Below are experts of layer 3 (counted from 0) of a mixture-of-experts language model. Rows are named router (the router's row for the expert), gate (a neuron's input weights, with its number), up (a neuron's input weights, with its number) and show model dimensions 56-111. Each number is 128 + 24 x the weight over its row's rms, rounded and kept within 0 to 255.
After each expert's rows: "mostly gets" lists some tokens that are sent to it at least half of the time. This comes from a sample of Wikipedia text that the model never trained on.

# expert 1
router [128 119 114  45 103 133 182 140  98 137 125 149 148 100 118 172 118 150 128  96 124 147 114 164 159 123 129 100 110 111 130 103 155 141 122 119 162 139 118 131 111 100  99 129 104 129 131 118 139 144 140 149 147  98  99 110]
gate0 [150 159 120 157 173 143 163 157 132  83 164 152 127 140 142 129 151 131 163 175 125 127 127  82 106 130 121 138 142 131 154 169  96 131 107 148 107 110 149  81 127 163 155  89 109 114  96 175  89 160 137 153 150 141 138 164]
up0 [136 133 124 166 125 138 128 136 127 118 124 121 133 125 112  93 156 131 169 135 103 130 123 145  52 149  97 112 138 134 129 141 126 122 126 103 172 145 128 108 141 185  91 101  93 108  98 128 142 135  99 106 152 126 125 184]
gate1 [120 138  80 161 121 147 113  96 125  95 131 102  88 102 131 140 135 114 144 118  85 145  90 169 120 132  90 106 113 122 162 139 149 151  85 134  91 158 188 154 100 134 132 143 123 132 126 139 137 126 136  94 126 143 138 120]
up1 [ 77 125 112 144 177 150 114 153 150 163  87 155 140 122 119 158 115 178 122 159 167 120 106  99 135 120 133 145 148 163 118  75 130 129 159  92 129 148 103  83 134 141 139 105 119 137 115 131 128 131  82 109 158 132 123 110]
gate2 [ 91 154 122 119 118 152 129 106 133 171 149 145 122 123 133 136 136 144 155 115 150 103 147 123 126 111 121 121  69 142 107 109 177 101 118 134  98 124 159 159 141 152 108 122 139  91 101 123 131 105  61 102 125 131 142  85]
up2 [141 124 103 141 140 108 136 145 152  72 128 128 124 122 103 113 118 123 116 133 140 137 128 127 140 126 159 150 176  92 153 156 110 159 132 149 118 136 137  84  99 113 135 152  96 126 124 103 130 118 197 133 153 148 126 191]
mostly gets: " John", "ley", " New", " William", " James", " Paul"

# expert 11
router [ 95 115 129 136 136 106  83 107 163 125 154 126 153 134 137 121 108  96 124  84 139 133  88 124 135 155 126 137 149 102 157 161 133 124 166 101 154 162 176 142 156 146 184 158 134 123 114 164 107 106 108 113 124 108 126 160]
gate0 [ 83 168 145 136 125 151  64 165 132 158 110 115 112  84 159 153 124 140 134 141 132  83 160 147 104 148 111  98 126 147 100 172 150 112 112 130 192 113 176 113 118 157  96 118  82 104 140 107 114 106 137 147 145 114 126 149]
up0 [ 66 136  90 166  81 146 156 129 175 114 140 122 124 116 154 162 144 109 105 126 116 128 125 140 123 128 140 140 154  86 141  77 186 137  63 139 124 123 119 157  95  92 152 129 150 113 129 145 169 173 118 134 128 142 112 102]
gate1 [170 147  74 121 123 147  93 113  83 100 157 121 144 159 124 147 109 138 103 184 174 136 129 144 148 103 122 150 157 174 132 124 124 119 139 139 109 155 126 133 121 166 139 109 104  90 149 137 110 156 144  64 135 144 149  94]
up1 [129 152  92  95 154 173 119 100 142  98 168 146  89 127 102 151 155 149 119 106 110 107 112  98 125 157 141 161 121 134 121 132 104 120 135 104 131 151  97 160 137  97  92 118 120 113 167 152 165 151 105 126 177 147 105 159]
gate2 [115  87  74 123 123 145 153 117 132 128 119 128 140 102 158 136  95 123 106  99 141 129  77 127 124 117 116 127 170 119 123 138 168 130 149 202 158 111 156  97  92 100 157 152 100 125  88 138  92  94 132 129  81  80  94 113]
up2 [154 162 149 124 172 151  87 122 135 211 138 155 113 129 107 113 131 123 150 132  83 124 156 151 140 162 144 130 139 112 135 123 129 147 141  91  95 154 100 126 152 182 103  96 150 138 145 130 163 172 108  98 158 138 141 100]
mostly gets: " L", " p", " de", " De", " Ch", " re"

# expert 46
router [ 87 106 148  74 168 179 154 132 143 116 152 119 166 141  94 155 131 118 117 102  97  78 111 115 126 134 121 157 136  85  87 106 143 128 151 151  89 158 154 142 164 110 133 131 125 132 118 157  92 111 115 170 130  97 114  75]
gate0 [125 112  57 139 135 124  96 118 128 105 137 122 136 141 137 117 116 107 122 139 133 159 129 115 138 121 157 163 142 110  91 115 155 130 133 137  74  97 109 132 143 168 133 161 111 120 122 114 108 132 126 126 128 112  66 115]
up0 [128 108 146 127 101 106 135 111 111  88 118  89 141  89 168 149 146 127 164 130 150 163 152 153 105  87 112 129 132 108 101 128 143  87 162 127 128 184 139 121 143 116 113 125 113 119 112 127 168 148 136 134 166 141 138 105]
gate1 [150  90 124 132 197 142 120 168 129  91  94 131 124  98 120 153 106 116 145 147 117 164 115  79  77 108 172 122 164 107 103 115 127 129 109 128 130 112 143 154 118 152 146 170 114 159 126  89 149 144 148 155 149 146 159 171]
up1 [147 108 143 133 128 162 136 118 130  81 131 128 103 168 108 137 109 131 132 136 147 150 127 113 133 117 179 120 141  98 129 114 148 103 129 128 115 123 149 150  99 118 176 132 117 154 123  99 112 140 180 156 185 147 150 163]
gate2 [134 103 116 177 168 126 126  72 107 145 129 113 157 143  98 125 112 140 128 147 100 110 122  79 121 119 108  81 100 109 111 114 111 124  87 136 143 106 111 154 152 158  81 134 115  93 135 126 163 130 120 123 121 112  94 112]
up2 [127  84 142 129 167 164 163 103 138 161  67 117 130 197 152 128 131 105 121 101 105 114 113 122 145 107 126  74 133 102 105 109 149  79 141 147 138 111 116 165 136 145 111 144 126 108 147 111 146 143 125 116 117 126 135 118]
mostly gets: ":", "==", "===", " including", ");", " –"

# expert 28
router [131 127 113  68 138 204 170 139  86 121 116 140 128 114 150 165 131 157 120 155 124 163 141 131 130 115 133 118 107 123 162 128 155 138 163 179 137 126 137  97 125 140  96 159 103 117 145 154 138 101 126 181 124 136 147 108]
gate0 [101 110 120 131 120 148 152 139 119  87  93 148 120 109 130 123  87 143 111 168 139 117 124 114 109 134 119  61 141 124  88 120 115 126 120 162 105 158 125 113 139 152 104 151 120  94 107 156 139 111 107 133  96 123  96 117]
up0 [111 123 134 137 125 129 110 132  78 156  73 161 150  90 138 131 165 103 101 177 163 140 145  95 149 102 113 105 140 151 139 149 135 135 122  98 166 154 140 102 132 137  91  89 152 119 125 113 147 132 117 104 132 128 126  99]
gate1 [108 119 121 156 166 155 110 143 111 103 137 147 134 104 110 166 178 144 136 105 156 123 178  88 113 115 125 117 137 127 112 132 129 131 116  79 180 166 127 114 144 134 113 123 155 101 115 159 136 135 139 101 140 146 127  96]
up1 [119 158 142 118 126 151 127  97 150 129 142 155 129 110  70 163 162  98 123 140  92 146 175 125 139 113  73 133 135  83 132 127 151 109  43 130 214 139 121  97 137 136  94 139 127 149 113 138 149 146 111 114 125 147 134 136]
gate2 [147 110 147 142 157 161 137 116  88 122 103 158 176 121 117 129 130 154 120 139 125 141 129 167 174 167 111 134 154  92  89 121  89 132  98 143 101 125 127 129  95  90  93  94 127 138 136 128 126  72 143 127  99 133  90 133]
up2 [100 150  85 150  82 142 144 113 151 126 144 110  93  99 145 123 119 129 103 109 140 112  71 115  76 133 100 136 150 135 154 141 100 160 133 100 144 159 102 133 157 120 132 120 154 137 164 154 159 141  92 149 137 175 157 165]
mostly gets: " John", "ley", " William", " James", " Paul", " David"

# expert 25
router [129 111 107 101 111 141 130 134 126  97 159 138 132 125 143 138  98 112 116 121 139 156 101 158 109 151 140 110 138 130 144 169 121 144 162 112 108 129 140 153 164 108 151 131 181 166 118 120 143 131 116 120 147 134 141 178]
gate0 [ 98 122 158 132 126 147 138 176 117 159 129 144 127  98 107 144 105 169 105  97 134  87 148 116 129 161 104  92 109 159 124 166 159 156  94 134 169  93 154 114 144 147 132 126 121 130 154 109 159 116 122 128  83 115 132 138]
up0 [ 84 135 161 159 142 141 122 171 128 159 139 138 146 105 116 118 110 160 133  99 132  72 145 126 140 173 102 104 108 136 153 160 156 159  99 126 160  80 149 116 158 119 119 111 116 112 141  98 158 115 110 119  87 123 134 137]
gate1 [143 134 117 137  64 120 153 113 130 166 149 150 128 138 141 135  97 124 121 128  97 152 143 123 126 101 125 112 146 123 200 167 154 160 129 137 156 152 138 161 142 139 129 149 120 127 100 128 107  94 153 103 116 144 111  67]
up1 [131 141 117 114  81 149 111  97 159 183 154 118 123 149 165 135 132 157 150  88 136 139 117 130 133 138 127 114 130 126 137 140 183 167 100 136 168 147 154 148 125 111  76 139 112 175 126 139 102 115 132 105 146 103 112 110]
gate2 [103 151  92 139 158 102 117 103 129 174 133 127 158 116 132 178  67 150 149 149 155 128 106 114 125 152 123  97  88 165  89 124 137 109 133 109 131 120 147 138 106 152 133 127 126 124 104 125 109 145 136 131 146 138 104 119]
up2 [119 105 153 144 122 125 148 148 185  92 109 142  93 167 154  91 124  90 128 112 113 110  70 158 131 137 135 139 138 130 101 141 132 139 127 114 104 164 131 139 111 114  96  71 138 124 131 126 130 144 129 183  89 144 128 135]
mostly gets: " well", " al", " re", "0", " co", " per"

# expert 0
router [152 114 127 126 153 136 172 132 150 175 146 113  92 131  91 131 132 136 142 137  92 122  93 123  67 135  92  94 113 127 116 159 147 138  87 122 161 110 116  80 140 113 111 117  86 156 147 148 126 126 138 141 102 106  95 128]
gate0 [136  90 135 157 174 161 148 119 111 131 105 148 168 141 118 133 133 122 124 107 133 126 158 105 149 147  77 173 132 118 137 155 162 109 161  94 159 116 192 133 132 110 127 135 105 151 147 105 132 170  90 110 138 130 128 123]
up0 [151 151  98 111 107 122 127 124 120 135 164 119 126 129 122 105 155 135 102 142 163 123 122 143 146 122 157 120  87 128 140 161 147 111 141 131 130 146  94 120 125 104 137  95 136 119 120 124  86 102 130 174 129 104 138 114]
gate1 [157 113 119 133 131 129 143 140 121 188 148 138 114 128 166 119 147 109 110 144 154 142 107 156  95 125 108  62 142 170 148 167 151  89 153 125 132 117 137 154  97  99 135 152 114 186 145 111 134 118 114 158 112 133 147 167]
up1 [126 130 150 118 121 114 175 118 114 136 122 119 114 138 165 142 151 132 114 108 110 155 116 143  78  98  80 106 130 118 162 159 129  92 120 132 125 113 150 134 132 110 123 146 103 184 157 137 127 119 115 105 116 160 141 139]
gate2 [104 171 136 134 167 133 125 129 157 126 108 113 133 193 116 130  83 148 141 143 129 123 124 128 112 168 141 116 116 130 103 118 132 123 101 161 125 110 148 155 134 126 151 133 118  98 145 138 164 120 107 137 165 132 147 120]
up2 [158 165 139 137 142 138 141  99 139 121 150 148 168 166 165 141 108  86  85 122 133  88 109 102  87 119 126 118 129 160 101 164 150 168 149 126 140 116 118 146  89 138 144 153 122 146 154  68 136  79  93 155 115 112 152 144]
mostly gets: "5", "3", "0", "4", "2", "6"

# expert 44
router [155 133 163 177 146 112 145 137 132 127 137 155 117 104 142 136 120  94 133 118  92 130 109 115 172 136 126 139 118 110 144 138  68  95  84 122 118  55  85 126 112  98 144 107 132 129 158 125 153 171 123 137 152 213 116 163]
gate0 [107 128 141 154 111 130  96 107 135 157 130 153 174 146 165 178 162 147 145 136 139 136 162 120  93 104 110  96 160 130 136 139 122 115 126 103 155  98 146 135 105 134 122 125 157  68 112 112 121 139 126  99 122 135 175  92]
up0 [120 116 126 158 115 118 137 130 110 101 105 152 130 146 131 118 142 139 133 172 130 145  95 162 113  89 153 163 133 158 116 148  77 116 110 120 136 163 109 164 126 136 133 117  92 157 106 154 107 153 126 162 125  97 114 151]
gate1 [105 114 130 156 140 115 168 140 120 130 131 123 130 118  87 106 131 131  81 137 133 122 112 131 127 138 138 116 147 101 111 161 147 122 114 162 109 127 119 152 130  68 154 162 157 102 115 129 118 124 131 124 130 148 117 127]
up1 [140 116 139 109 177 139 112 102 119 124 171 136 143 134 138 108 132 132 132 109 118 129 167 145 160  86 157 157 169 117 142 141  98 142 126 151 113 122 170 126 149 121 126  85 172 171 127 138 152 134 158 135 117 153 133 115]
gate2 [107 153 118  84 115 119 155 143 140 164  94 146  87 153 108 184 126 141 119 105 124 107  90 170  73  98  98 140 124 172 102 107  58 146  97 157 140 123 128 148 170 133 153  71 129 122 109 179 139 127 105 145 153 116 115 100]
up2 [102 158  78 122 107 121 148 109 158 119  83 127 102 140 147 166  99 172 130 120 132 154 102 133  87 159 113 136 105 144 145 131 135 125  63 158  98  52 114 126 188 174 173  88 125 148 119 148 119  96 132 154 127 152  77 109]
mostly gets: " No", " all", " $", " more", " no", " +"

# expert 7
router [145 149  72 168 130 150 119  79 119  59 119 121 120 100 138 103 117 118 124 151 151 132 115 133 110 136 150 127 157 138 115 125 118 128 134 123 112 124 142 128 136 106 158 163 121 121 124 145 128 154 117 146  79 134 147 133]
gate0 [138 106 100 141 114 110  76 130 144 146 117 155 118  48 175 120 114 146 122 143 140 161 103 146 110  70 106 114 141 124  97 141 134 131  82 150 143 137  83 106 183 104 131 166 106 136 155 143 137 155 134 126 115 129 125 135]
up0 [123 125 161 139 136 147  95 176  86 173 142  98  91 100 123 116 162 164  97  83 106 123 156 132 108 164 133 120 105 175 139 160 104 110 160  88 156  96 183 149  94 107 136  90 138 113 124 106  80 108 110 151  91 139 100 140]
gate1 [153 122 124 127 104 112 117 134 174 147 164 131 137 173 117 140 134 114 130 133  99 116 125 152 114 152 144 152 148 133 135 174 141 113 109 111 131  84 133 134 158 119 130 110 140  76 174 148 134 121  92 134 131 144 143 153]
up1 [120  97 136 146 120 130 116 126 101 162 124  82  97 112 183  98 148 133 161 107 126 101 112 131 123 180 154 104 118 193 128 117  83 140  97 146 135 129 100 141 102  94 177 137 118 118 126  85 136 134 130 124 145  71  94 122]
gate2 [126  89 141 158 134 153 109  83  94 103 124 126 139  93 112 103 177 101 101 126 132 119 149 144 109 101 110 109 113 106 143  85 133 114 130 128  92 139 124 130 176 128 151 148 125 125 118 138 140 148  92 175  70 145 141 133]
up2 [ 74 140 137 130 105 149  98 116  94 159 109 117 139  73 110 116  87 150 132 100 118 124 119 106 111 153 129 105 137 144 138 115 129  93 115 105 127 125 130 142 111  76 130 117  75 114  91 137 116 136 142 119 129  97 101 108]
mostly gets: "ib", "it", "rom", "qu", "ig", "ph"

# expert 40
router [133 148 114 154 176 138 177 165 150 128 121 132 135 162 121  89 131 117 128 135  92 136 175 125 111 104 123 128 110 115 112 124 125 134 115 160 123 133 101 138 156  81 124  89 176 137 138 103 126 125 101 114 131 158 124 129]
gate0 [130 159 131 143 122 162 134 157 135 119 130  74 127  95 134 138 140 153 138  72 115 138 122 116 135  72 113 122  88 119 172 123  93 125 126 178 121 177 117  84 169 124 117 139  94 127 106  84 138 129 159 127  90 124 162 151]
up0 [103 134 125 125 124 115 147  82 126 146  67 123 141  96 158 109 123 118  76 180 153 150 154 129 106 125 148  82 162 134 120 143 140 131 123 111 129 100 118 145  75 109 156 120 140 147 150 185 127 135 136 129 117 145 101 110]
gate1 [111 117 139  94 154 125 103 150 120 159  78  93 134 131 130 122 146  69 150 125 172 138 129 125 104 144 126 124 151 132 138 120 119 134 160  77  99 104 132 112 128 101  94 121 138 107 131 112  92 115 126 136 173 123 153 177]
up1 [150 131 110 200 148 180 106 141 118 136 126 163 142 119 123 140 128 127 122 141 118 167 142 106 128 117 189 108 139 143 140 165 106 162 107 150 137 187  78 127 144 140 160 102 131 141 120 165 117 152 115 105 134 124 104  73]
gate2 [107 134 161 161 152 147  68 145 134 185 123 127  76 116 131 116 107 128 141 162 102  83 115 127 122 142 141 161 124 166 134 121 144  86 118 148 134 104 113 132 121 130 118 118  82  90 134 135 142 121  93 125  98 147 108 112]
up2 [124 122  95  54 127  90 176  94 135 123 165 141 145 139 105 129 147 151 152 121 145 115 109 133 130 161 139 108 128 116 172 113 116 118 122 101 104 130 112 139 149 151 161 138 188 140 156 162 145 126 143 127 187 130 145 154]
mostly gets: " |\n", "\n", "|", ")\n", "\n\n", ".\n"

# expert 24
router [114 124 114 159  82  86 122 117 165 112 136  96  82 142 196 136 128 136 154 154 169 152 150 109 135 132 171 102 141  95 110 174 179  77 119 150  86  93 141 164 126 168 164 140 128 140 160  74 106 145 163 114 105  99 125 125]
gate0 [158 139 116 151 175 164 101 132  97 146 120 126 164 115 140 140  91 103 115 110 134 107 107 116 144 125 133 129 149 155  93 116 127 149 114 170 131 142  88 171  80 162 163 111  97  83 129 105 131 120 152 107 154 149  93 145]
up0 [135 127  74 121 146 119 107 166 131 141 184 158 104 149 131 135  96 126 137 149 132 122 130 132 135 142 125 115 140 104 184 122 161 146 132 164 118 144 124 140 127 120 109  99 166 130 162 120 150 135 153 129 124 111 121 121]
gate1 [116 119  98 169 141 143  79 121 162  80 112 118  90 148  96 165  71 115 107 136  66 119 125 131 125 130 132 164 117 160 164 110 143 176 122 151 125 155 123 131 130 145 167 103 114 134 119 151 113 139  98 142 163 162 157 107]
up1 [164 138 107 147 129 166 155 123 190 107  77 133 127 133 100 120 109 120 147 170  65  99 104 111 123 146 109 130  99 123 171 139 150 144 116 118 120 137 147 162 145 129 122 100 120 145 140 155 101 117 130 103 153 150 161  88]
gate2 [115 134 102 149 171 132 107 124 123  89 123 131 152 158 150 170 111  83 103 163 151 180 106 128 181  85 146 146 119 142 119 150 130  84 139 124 107  98  97 158  79 116 169 114 128  77 155 126 129 122 117 119 149 129 122 151]
up2 [113 108 190 109 105 108 142 155 126 124  77 101 131  88 106 108  95 148 122 148 141  90 145 102 124 125 130  97 156 125 152 119 159 147 106  91 138 139 130 131 175 118 116 120 107 148  95 135 111 103  96 120  62 109 110  99]
mostly gets: " season", " film", " League", " War", " team", " series"

# expert 20
router [151 156 127 109 116 154 134 163 105 159 132 151 144 124 103  98 150 100 104 106 160 131 145 126 176 124 122 130 109 149 151 131 127  89 139 130 153 141 153  96 130  97 135 100 130 137 119 164 140 134 131 100 154 105 132 110]
gate0 [153 134  92 155 116  92 119  97 105 106  99 153 114  82 146 115  92 127 170 143  94  84 165 172 131 132 101 139 142 132 103 127 126 156 121 127 119 127 122 102 164  74 132 100  97 140 103 187 128 147 121 149 135 141 118 111]
up0 [ 93 152  71 108 174 127 155 142 130 109 147 115 164 148 100 142 136 117 179 146 124 144  95 119  90 144 158  77 141 178 113 139 129  74 128 130 129 133 132 147 114 111 158 136 177 146 154 139 152 127 131 139 177 108  97  99]
gate1 [116 145  97  87 127 177 111 134 144 130 115 121 142 146 133 141 131 135 119 164 121 180 141 146 151 106  99 148 125 111 115 178 111 137 108 141 104 131 116 142 147  83 144 139 151 106 125 130 121 143 133 139  95 124  98 113]
up1 [114 121 157 146 135  95 131 129 107 159 176 150 154 116 114  91 126 162  83 122 145 117 124  78  85 116 159  94 117 103 131  83 152 117 119 113 153 159 128 161  77 100 100  83 131 130 135 142 117 129 109 170 150 104 154 155]
gate2 [106  92 171 125 129 170 166  98 136 191 145 157 149 123 165 167 124 161 106 104 147 149 101  65 116 107 170 164  86 107 141 137 148  98 120 118  99 116 109 141  89 134 150 148 175 159 139  98 126 120 124 132 112 124 116 107]
up2 [139 170 133  80 139 135 132 119 136 136 106  92 130 107 189 147 102 131  76  64 119  91 135 157 158 135 124 120 126 121 166  97 161 181 107 146  66 119 110 153 170 110 117  91 144 134 126 157 130 134 109 144 136 118 120 142]
mostly gets: " York", " California", " County", " City", " France", " London"

# expert 5
router [125  92 139 143 126 140 123 168  93 164 153 169 128 129 116 132 161 162  97 158 135 147  96  92 141  87 119 138  77 112 161 136 146 159  98 113 117  79 118  75 121 111 138 143 102 158 158 116  97 139 134 136 178  86 141 102]
gate0 [136  92 100 119 110 120 110 151 145 182 138  59 156 135  73  96 118 114 110 113 143 125 141 102 131 124 103  63 106 104 149  91  61 162 165 134 169 119 118 128 149  86 158 170 128 137 111 159 144 125 120 123 148 120 152  92]
up0 [168  80 103 143  81 122 124 126 163 145 143  46 155 145  73 160  87 104 135 110 132 129 154 113 149 135 118 115  92 158 131 119 107 167 118 125 147 108  89 123 152 114 122 130 144 134 106 162 150 157 145 158 138 127 133 104]
gate1 [132 197 129 125 140 134  99  95 148 107  66 147 119 110 182 119 138  80 177 132 103 186 127 116 122 146 148 137 105 139 126 135 159 163 129 162 140 134 109 124 116 139  82 123 133 109 108 119 134 151 134 143  99 150 125  79]
up1 [ 95 104 121 160 145 138 129 131  98 137 142 146 140 116 140 174 151 134 160 146 113  95 144 118 131 140 132 113 158 152 137 131 115 144 111 143 134 113 144 134 116  87  96 146 139 140 111 133 138 137 126 110 147 143 124 141]
gate2 [141 116 134 140 141 128 116 107  85 137 148 124 121 164 135 110 114 168 150 115 117  75  67 124 140 121 118 134 146 120 124 111 122 187  99 111 154 147 115  95  95 115  87 118 149 137 168 136 138 165 165 139 157 119 130 156]
up2 [130  96 112 142 169 107 164 116 121 118 129 105 144 187 152 107 130 132 130  96  91 108  72 129 122 158 135 109 116 123 142 137 120 143 144  95 116 138 125 117 145 130 134  98 151 153 144 124 151 127  93 163 129 103 169 143]
mostly gets: "a", "i", "ar", "h", "d", "o"

# expert 41
router [147 109 143  94  71 113 113 128 153 166 161 103 159 136 167 157 132 145 170 110 156 120 105 116 123 129 139  90 111  99 141 109 135 145 111 168 161 125 176 169 141  98 143 149 174 115  93 104 104 132  99 112 137 184 191  68]
gate0 [111  96 168 146 163 114 142 165 149 130 115 115 124 178 124 160 129 162 134 152 117 121 123 143 121 153 128  65 107 139 131 120 178 166 122 118  90 114 106 181  78 131 128 111 124 140 131 151 152 152 107 139 115 153 122 138]
up0 [144  84 139  78 158 144 137 154 110 109 113 120 137 165 133 140 145 168 149 145  90 127 133 133 116  92 117  69 157 141 132 133 144  96 120  98 106 110 132 153 100 136 162 114 151 134 136 133 144 137 142 108 124 150 144 103]
gate1 [115 118 139 144 146 169 124 127 138 122 109 107 128 113 109 111 170 119 156 102 123 122 115 123 141 136 127 154 135 122 123  94 154  98 126  92  82 110 116 114 110 108  86 154  87 110 160 135  92 141 158 125 116  98  90 153]
up1 [129 199  97  93 145 128  81 112 116 164 136 136 147 145 155 116 116 107 154 130 112 120 115 118 106 147 125 110 109 151 139 134 131 115 161 142 111  93 104 124 136 132 138 120 102 124 151 102 147  95  91 142 121 114 173 121]
gate2 [143 117 138 155 159 163 157 154 106 145  85 149 140  93 119 113 104 157  84 129 102 125 126 149 146 129 136  95 152 106 118 122 151 120 137 136  99 132 128 126 159 128 147 115 186 148 167 121 139 154 120  79 117 147 111  96]
up2 [147 110 145 103 141 112 210 151 113 157 114 139 100  94 135  84 185 138 125 136 135 122 146 127 137  94 150 107 145  93 128 151 167 137 143 106  60 147 138 109 110 139 151 170 124 143 161 110 149 126 123 149  88 132 128 162]
mostly gets: " |", " —;", ";", ");", " Votes", " –;"

# expert 38
router [150 100 120 119 153 149 110 172 146  99 149 117 140  84  91 100  65 111  84  83 165 132 148 138 131 131 131 105 158 155 115  89 132 127  72 151 108  97 138  83 100 137 119 115  95 124 163 100 155 117 106  97 132 139 128 139]
gate0 [143 133 101 202 102 143 125 133 144 106 198 145 140  97 116 113 115 114 144 135 118 138 190 113 151  90 128 136 115 161 158 119 100 109 152 156 155 120 160 125  37 103 111 113 124 141 119 154 124 136 152 102 153  91  87 187]
up0 [152 157 109 133  89 117 142 128 156 134 157 108 162 106 126 145 103 147 180 149 112 152 127 131 111  88 158 128 143 119 173 149  83 134 129 141 128 147 144 172 129 120 131 110 129 125 143  92 124 150 136 100 125 128 125 147]
gate1 [ 92 116 136 153 132 128 119 114 101  82 161 120 134 131 134 117 144  90  95 160 122 163 133 104 131  84 125 126 126 124 121 151 109 118 125  98 104 132 120 103  98 153 131 139 135 134 142 136 123 111 155 154 125 115 114 106]
up1 [139 128 124  98 138 143 135  79 144 167 104  95 106 104 127  87 139 165 157 122 123 127 118 147 164 140 123 116 156  76 133  91 137 130 138 117  96 141 128 142 156 121 128 145 110 121 150  86 124 156 133 160 111 139 116 124]
gate2 [105 107 167 137 107  84 103 152 104 200 148 103 152 107 134 126 168 117 131 111 156 129 123 120 116 171 113 130 131 143 110 118 154 129 113 130 159 110 190 147 119 103 134 123 160 114 126 146 140 127 124 141  80 108 158  83]
up2 [144 165 106 180 112 128 137 139 121 123 112 131 197  95 160 140 126 114 105 120 148 208 138 106 114 147 111 108 144 143 145 134 189 114 128  90 172 133 132 100 103 127 129  92 119 123 130 136  96 140  87 135 139 112 161 127]
mostly gets: ".", "|", ".\n\n", ".\n", " m", " H"

# expert 39
router [149 136 129 121 161 110 172  97 131 111 140 122 177 169 138 124 139 152 127 123  95 152 134  99 121 138 121 125 129  90 106 122 104 197 146 111  82 114  92 134 141  95  93 122 109 157 118 145 125 168 101 129 144 159  72  83]
gate0 [132 141 100 172 122 153 124 109 122 113 103 188 144  91 132 135 121 113 123 136 100 103 112 120  99 166 137 113 142 100 199 175 117 131 121 111 131 155 110 133 110 121 119 171 177  99 133 147 133 118 136 117 115 118 152 128]
up0 [128 146 139 144 109 132  95 123 124 157 154  91 107 107 106 101 142 113 190 105 151  83 138 117 115 108 129 115 122 136 142 131 146  93 167 141 126 103 125 164 143 140 143 121 125 104 123 151 120 133 138 128 103 128 137 151]
gate1 [109 132 148  93 142 122 142 176 143 137 120 136 107 119 112 146  96 155 122 115 140 135  83 128 109 110 127 106 151 130 107 157 168 155 144  73 131 121 110 138  91 116 146 137 162 114 163 148  83 139 117 162  96 177 107 113]
up1 [121 100 151  92  95 134 189 154 116 175 148 102 115 138 107 126  90 106 139 171 160  98 132 160 149 126 148 118 142 129 106 143 202  72  95  96 137 138 100 141 122 121 133 116 110 140 165 156 174 123 155 119 129 123 108 168]
gate2 [123 141 112 106 108 139 121 108 148 149 126 134 102 139 155 166 135 111 141 152 163 129 132 112 159 110 127 118 135 103 166 112  51 130 150 137 127 140 133 124 137 130 205  78 151 138 135 153  95 112 127 112 104 140 148  92]
up2 [105  81 177 104 119 126  85 129 131 110 113 141 121 137 110 160 151 115 125 161 113 123 136 115 163 151 154  94 120 128 126 134  71 159 112  96 113 116 120 122 101 148 154 124 145 137 138 138  98 121  98 127 107 104 175 106]
mostly gets: "\n", " |\n", "|", ")\n", " -", "="

# expert 13
router [151 106 146 138 111 132 128  89 145 125  77 126 123  60 164 131 134 119 162 149 159 120 133 118 101 142 122 105 107 136  80 138 148 152 114 139 122  92 132 145 122 129 139  85  87 127 148 111  93 126 168 110 119  80 131 118]
gate0 [119 139  81 126 107 154 175 129 130 112 102 110 110 114 136 162 103 173  97 149 149 103 137 117 158 141 122 143 110 102 141 166 136 118 112  93 133  96 140  98 137 109 112  95 140 108 136 106 119 127 169 132 135 132 137 110]
up0 [111 100 124 157 128 146  99 151 141 138 171 171 133 150 141 102 124 152 135 155 122 115  53 127 124 123 138 109 123 159 116  92  95 126 150 150 116 133 124 143 154 153 113 125 114 139 166 120 175 152 120 116 111  97 120 119]
gate1 [110 104 101 139 132 145 159 142 102 161 109 155 165 138 153 153 124 139 154 140 115 101 151 139 100 120 133 127 118 110 134 138 149 122  90 138  97  96 127  80 157 150 153 140 129  90  84 127 113 100 109  95 112 114 158  95]
up1 [138 155 157 125 111 136  82 120 134 125 185 108  97  99 135 103 127 157 125 157 103 115 131 146 185 133 152 147 119 130 153 100 144 117 142 130 128 130 107 188 125 104  82 103 117 119 169 123 159 135 128 105 125 130 132 151]
gate2 [ 98  81 129 123 169 127  92 118 144 138  92 146 107  89 101 130 135 111 120 109  97 129 111 149 152 165  70  84 123 155  69 119 152 106 112 149 130 117 132 131 155 124 121 128 136  77 124 144 155 134 126 128  94 135 121 121]
up2 [147 138 113 174 132 132 168 153  98 112 129  88 123 135 136 134 144 139 143 147 153 120 160 126 131  95 192 121 131 125 194 147 132 158 129 115  99 174 150 141 135 163 130 140 100 148 113  96 104 118 132 137 134 121 145 164]
mostly gets: " University", " career", " League", " team", " member", " Party"